Experts of a small language model.
Experts: 64 experts in each of 8 layers, 144 GeGLU neurons an expert, 6 picks a token.
Training: a variant of Muon for the experts, 1547M tokens, 5902 steps.
Below are experts of layer 2 (counted from 0) of a mixture-of-experts language model. Rows are named gate (a neuron's input weights, with its number), up (a neuron's input weights, with its number) and show model dimensions 64-127. Each number is 128 + 32 x the weight over its row's rms, rounded and kept within 0 to 255. Numbers have three digits each.
Before each expert's rows: "comes after" lists some tokens at least twice as common just before its tokens as in all text. This comes from a sample of Wikipedia text that the model never trained on. Tokens count by the router's weight.

# expert 50
comes after: " the", " of", " in", ":", " and", " The"
gate0:191079136168100122085107152139086033162119128132168111127156112129197161122163164186125149113099172097175048033167151152163103145104120159113183109145124127120131117171109106095099107170146183
up0:083116098146123117122087132150157116123101129091072126104146150114112110109147058137184136095162089150208111098170167117104121121115112106139072145165125173137156122185115088110093119086136127
gate1:124145125102109093066116140126118086125123103158126134177167102160090136082099070122144107151136163136166104150094121158109130123149127123154180125130178080200090149124124126088158138077116128
up1:118134110123118090186176097111104172173140093100141100112127123140132100113139170093162173105138098206162174143078087183126191147125104145114119192093092136152141083109104101144041198178092104
gate2:158137124106050093188158171156156153162097106141130182157180108125131161138081132096085091139157098114107076109158114130171141154173139150138144093131154093132085131096136054138144124082157181
up2:143149116088093147145091117133158085170110120128060149145170081104171126118120084104151151187139109088109049074126092119121080127167110155185073124198131131102052103097112063142156126158190198
gate3:126120148159152109097166115096074136152117072211127111161120153154100124148138075089120099091087110108128153129118177084129109094138152094119114155176111064176170130104086132116093122199159126
up3:110141160084138159175129136163168122126118121063163110138131141137140097073143074161172149126137150134168125086128096122131085107137157162078111103111154146134035080133146084108139146132152160
gate4:116150094130213165129190073103162100180147184102147199194125144132092102204161143119125130073164135132145155146137069155153112057088122102169095137161127127079182207155149147058102122135154104
up4:157152143083149150121171141107164116157199154132111187097137103127116065153098081146065106140145114048119169089136116121175153119091120071111113160121179154076153122125114115133117131133157091
gate5:155125130126116147100206122120142116123097105113180116121081119135145100099127074102125180116093084084110116157161156170136105143085088134160151156155146156050082153125147117111106110123116125
up5:152117095135117094054162103172178162136181168147128170129133114171103126156156142159099198165101145101162111070076143190111129170116127112157101121091136091171065126131137071081084127102139153
gate6:119194130148121163152112144168180134148083092141102074081153138093104110102182151098107132176080043115160141133136140174102172163112143104114133069188067139119203110130163194156184153097106130
up6:119135129134108119119162078056136129081122184060120113173108131135140150085106134073073182074149109152146156151192124073196083048151164098186135105086187120115151143136093134125106136167168113

# expert 13
comes after: " |", "s", ";", ":", "S", " S"
gate0:111069161158101132128148190132079061133085105120130100162149134138188137094138113170092098136102143148173146033164147135092121139054117136151119120122132110155210114119100095073066092137108182
up0:134123131149099181141125117121146136112076118079100145113150135159141099127134138150164082130159141150163107132164126098194190111049094105166128080144122184140164140170108053087132136123190126
gate1:120114151116136076069149167146118068221140120130126144212150116168153136064082106116117119168107114130166103185136137072080096145139159087144158140148122141145061129108169108164203144088171102
up1:105130090130086135176183058143089101178140098105164107131130199134140104141167165091154132060164131138158167134104117162178164123141099153107117113064156132166103101169108109104058158157035165
gate2:122141152145100069093153201097204117146125050150132066182153120165151138131087103132086155164150115076120178119180168113169158098128120152066144082090128144072068117092150081116140115102146175
up2:140128158128133125092099132092138109106094062097092058122155109154118119120123089129125172184142120045116131043145162095156131093114119167096124152150124168056079146073119101140170107132167143
gate3:152107106186116104138103116099154094165138131160102183146156091163134141128124137127122110090129137161144163120134139103130133146113123113072114157150101130156202117128098118170131117126208141
up3:121130148091119152130129160054119097129156165104089116102142113153136107101139093119177104056122058135201159137104108133141144175118151112154149064092173103130069044133170181117141153094102088
gate4:111093121146181114122115166122128145162149142139164113178125113142131122211169102091184120189180174185143165155076101169140175068147116083141138142133126117133076152136106130108225119093140139
up4:123124133109147066114143078074160156128217106150083131089143129172132082120112129119133168125109060120151152149096087130090174108132131097129164130120148125132112189169098106149118161145153145
gate5:169144115134119135187154117126127173146089120113131105060075136129092113128129053095115182127118130062117076123108125167191121165097098142188124127161097175146068163121137162104152124123143140
up5:179155101123138131076171097191140137122195183117094187102117173138091109118145168138066149123106166120144092114131094183164154140132125156129124114118173093173134116132169114110069116124079149
gate6:140172083175106152174101156135144105138099127140066068167142114100075116130150129157037132159113092114145159152119138186127175132051107148172150161187064098089197129127165153126125145149130154
up6:145074135125130135118152121143132159095118139037120131176101153146117135070116130125102130118123094167099102120158118074156147091165159112134167089064146144143153125112155131096132148111079084

# expert 55
comes after: " |", "|", ":", ";", ",", " in"
gate0:103099148149071110085157090067140103148174107127117144105166110171180145128144133150107124051081181085137139057121137068086146103110140150154103145111155114127126146132112132138108127197112171
up0:090161119143148167178150070096132109112081091073089133015139142185135099169132090094203104108110150143165092164138144081131180047104108110169093092185127133156123097114085050121130126164161130
gate1:102113151115050095106095091146091111144166087087138170171164124139129133084113072137136113162155168071176082197108118098120103104167123107104167130136168122174121159091157110151156128105159126
up1:127139118139155120144197159105123149167044157191129121092113151135152104101144172097121181083141121146123193076088166169179176178136130147124079119115102127098130116140119109170086169151075109
gate2:136145184090115081131158161127180188071155121132173106149159170174081141133077122125136117127109110086124107126168148131190159156138132136101102092082158156134106115091124060147111113109099149
up2:149125201093109145133069141119170182111133110133128122143147137155114121149123089135127166173098090097129105120125143098145177106122136151078050106136148188092106108076112081144147113154124142
gate3:116089119174089115143125155052085129108062126129136149166140107097090144134135126094157092124146137117141124089118113098122193121113136097185141178156166139129184165115107093168131108144138144
up3:148154155111176171119098073112116121129145170119189151113116108178158113174102093110153166129133161199215139101137115117135120168169159136103065058111086072128085102128164095134195132132145131
gate4:193123134120165131125175098089158166178159144085100127113111117141134119189193076111174178106121103167157191152125079121144115142129111053154145131115134093113154136131103144144196106141125152
up4:180185139112180114100098064088141118161203106093121134073154126127129083139114103163143135141122065116156164091084117105116168146126147096164147171095093096079093100124091124157155160174118106
gate5:127152154124053135124177148100164100120100112139138135139082111126076115150134106070153189083095150129112140143153105133126168134103100099167103048147156106152035170129128093164163120127180072
up5:100139114134146076084119142145145093132168144100123136083122129151108112138146155104087191145112182145180115139104100159151144192125128117104130093141155109143103100148139073103116116148161104
gate6:070136115156075167158151155184130151144041181140143181139141112140088110127190191150161138203131101137166191121094117171146180164151092157154153108131067115144169178116144144129154093068155107
up6:203103107160125111083122079077122129131108138078072040163103142109173153098065103116120114106127154152146074162145136096182129110118162094129095130119164121110147155145150136113118170189059126

# expert 61
comes after: " the", " of", " in", " at", " on", " from"
gate0:110112171166107044139128132152168058163129147169175123085172144149171145126146128160073121071051166109159088033142144062099126152104154153145170133153161052159157211149131144108044152107098154
up0:110146087145198104151099123090169138139055157107192111010157185144163092127110128085167086125131086130153085121174096069075100123053112089166098073154103120140099133171119076089112141130148123
gate1:118099152112133095146165140139093125129148115169136161235173114096142132135109101168100152145134131158129184124089129121158096148154138139057157120192107155164112195123149125114145133085166121
up1:096129124118125128188199140115078139155064153126131119123138111110142079114167143142150169088110129198154098094112150154140094117111121140102135156073089105142086147144133116163076168167075138
gate2:147132155090082103147178177173141104143164098129134106155155176137111166147089138133077134173128145053102130144119111117198110150158141133096162084139134112109080099130155067137130085049142215
up2:123142160072097162125094149156130073179176081166052112080161164129144139139136087168132127180149090065111132125085117109092111120193144123122154156182129130091105090119130074123159118114160194
gate3:125100154166157116148114163117113142145068134214136118161122137077138143139142138120096101084151110166136134111110149157097104113120121041065149128140073178139132124125121152146182119223132175
up3:156141116114117169167114156116153073098106135083125148192123122216146101137143067108171107107144075103179162145119109118150139095127143145105082151142088159107106114091165096111144184109112050
gate4:135117111131109142121184113071153097182200153119106094126145096239150124205175155150183150142130150168144154144132125132193098099079114076137135170125077093144172108129101143150172151117073138
up4:167132160089165153109116069104119115082195105115100132123156098139135075086081114193083114114110135106152174182122080118076145091139123083169134152117145143061130113127125111111115186197171148
gate5:166130145120118127183188182164134114115140086125090141064085158107107111121113087136126128147073107101144155184138143119176115104058091139119057087143123184110086152086167145117106136189131183
up5:147170125114071104129136118144141146121120134148092139087100138148115117143137208103085223105080182131111078142111116137124147189128101142203064150091140121182145110145154128067094119158127067
gate6:121152112133128140134092151089141142141122093189054143163142069119083138121201146109104101170119123116121145122099114207095170157109133135118182115205126092078148168121180098127091142086145164
up6:167132150138127122141174092094117093171116167052115117142110172144211150120056149125155184080105102164127092172140172098176127144119134120176085151072191121234130152121095159136163147176111090

# expert 7
comes after: " |", "|", ",", ";", ":", " in"
gate0:097122131159122110074087114105112080135116108071153126131143133108159162122175096148130136084096207111133134060157142118149099175041117096163110138116132106082180194104099125131118116135164185
up0:115175084139076165167159092067168137079094091138096130118122108153125085139110088145109151123143112157168093154158106134124146104102106084178062114210076112185148125172118152083118100145162089
gate1:189102116127093110129132154130129090183115122100099156093140147199118121122090104132164073146120143064128082189107171117110131155166127121148167092153148140182068152138129081113158161071137170
up1:127128097114076125182164113142140180139078088100081116176125162110112101097139099131168145093170104154157112128105165108221103149165131144149138165034076131132108145124102150103089126130085129
gate2:156110151110079061111171161123163114158085037153146192160148125124144156153089123164206153145162104135159134097111152125217184123178126166112098171109126144115107106086132078136138134076173181
up2:137061174097099101069149140125145116149083067131131177158153111117161132111100123108150166164132111092128138103123110099168161111137126161128073174119143178088098128065113106177131132087173192
gate3:153146094146172128166077201101112145148108108133140120174122110146116129123131099122081082122101081154131157117159150064109136140125112082114101144177087156174162132145121134097110137167135134
up3:126094143089116110192131081153160097119135148146182142146149165173152133121133080167166081113138119157198131163098076173117143169152143136071119116120118155097141092108181118153127166104130161
gate4:119069104124189159133159136026141103154169176097140140113135052166116116140147096116164127117109102177103161204101132175148131053116105094167141114127119078116198184126133136079128094097094126
up4:115101120110148117119151085064179164108140109131164141130148150118157072131098114166096189113113091059129127099149135180179173106095125130141176082153136099129091152109080142141153169124184113
gate5:118133167090095154157192113090122176144160103171112171111088108136100110146133090145139135150056166117148130131119174147118128180091076088132134162150167125091097209129145124113116164086156166
up5:091161134106129098085127110147169129110163108173152192112114133154128119164146161128109165173091166176115096164128139171084127192118136116145123143139139101191114127141169116114092121118096058
gate6:170195161158077135138174107108167125118079134100142116131128121117067108144144160095154096154096052127160146159139099143165173134051114132137174116136115145136213108157154143160200121120144112
up6:167089114136177136087194175121108141102064113098129055185111178149136141100089158156112128129085089169173104160135150107138112161172155109128125128128190100123138130129149111133128122207119078

# expert 38
comes after: " to", " in", " and", " at", " as", " on"
gate0:031102160162129185143115097119110069177147093088170082079168143127161174120174155178159178128140158093151101074167135086110135213065136136139159114140137137127138165116099085112028135177114154
up0:049186109161129171143090073126138122158090137057156123092153156159098090159152144129142154183178115140174127140123162078157134148076114107117115125136127187121141130148067087115130158152177113
gate1:142110136124196126075136199122110113190117147135136148085152134152150123087080092121078147217131173116156134193098099116084185133149142100107166143122129102151138131103137074178151132135193135
up1:108099106130104140152155113128103153165058127104124133123114146106089090131158188089139197056141131182150138154091105145178160153159138136118142184119125131126164133134098114144051197177069086
gate2:110149147121112110156134116132175143169111104133162114137156125137127135149100137183088096121154119098091085128142189164205157137187131191076148118189149127110100129106121066142167111087150148
up2:062192183114172150184102137175159110214099113153167172139165081145165107137119103163080139156105130094062093125125114183116128117153118198090116147194130151095109108100119082142152117137173181
gate3:157129144172173075109125185114127155148029125181090156128126126079120142150111137127135127082157118108121107132122126143092147111148129095142084150156080155104145149113103110119153133160165195
up3:126097118086136159119126145101128090174180121063113096095121150162154090126125068105121093143108079100187137121153087155159097138038134137075165108072132151111078102142155115109129152120114111
gate4:154082101107160096119185154134150176199141086107150058104137090159121103141159087145118196140113113128167166148124109123154130117129100101178163162071162106015193127109068178038188141145109172
up4:160144143098175131179135116052191154138179087154103114126144158170141054152105097186105121133084054141193168147109127131114128133078133082158134166141153119125084135131090124184137184188152134
gate5:151178143119151110173185107134163131136095097113125129113098077087141111112145123170133181081059127104131113166110126191138122133149117152189093099130118136087136171133133143089110156132105156
up5:105163136138152133089163091184124156157160142128124161141099134159127140143137155153094114156125157144084079119084096191147124217135126094141060105144142147164099103125156137148061135171119086
gate6:184158124144101100111126170052130101181067152161097067122126125121129129082195130110139117120069055129138123180091137082050161160062105108160149086162120109097154107155166159139125104078084128
up6:121111118133149150104162097176099132077125079060048116163104109140164146111043143169087128145133128160148065170164131182184177185131153118140160140056167113116144199097112094110148141184174098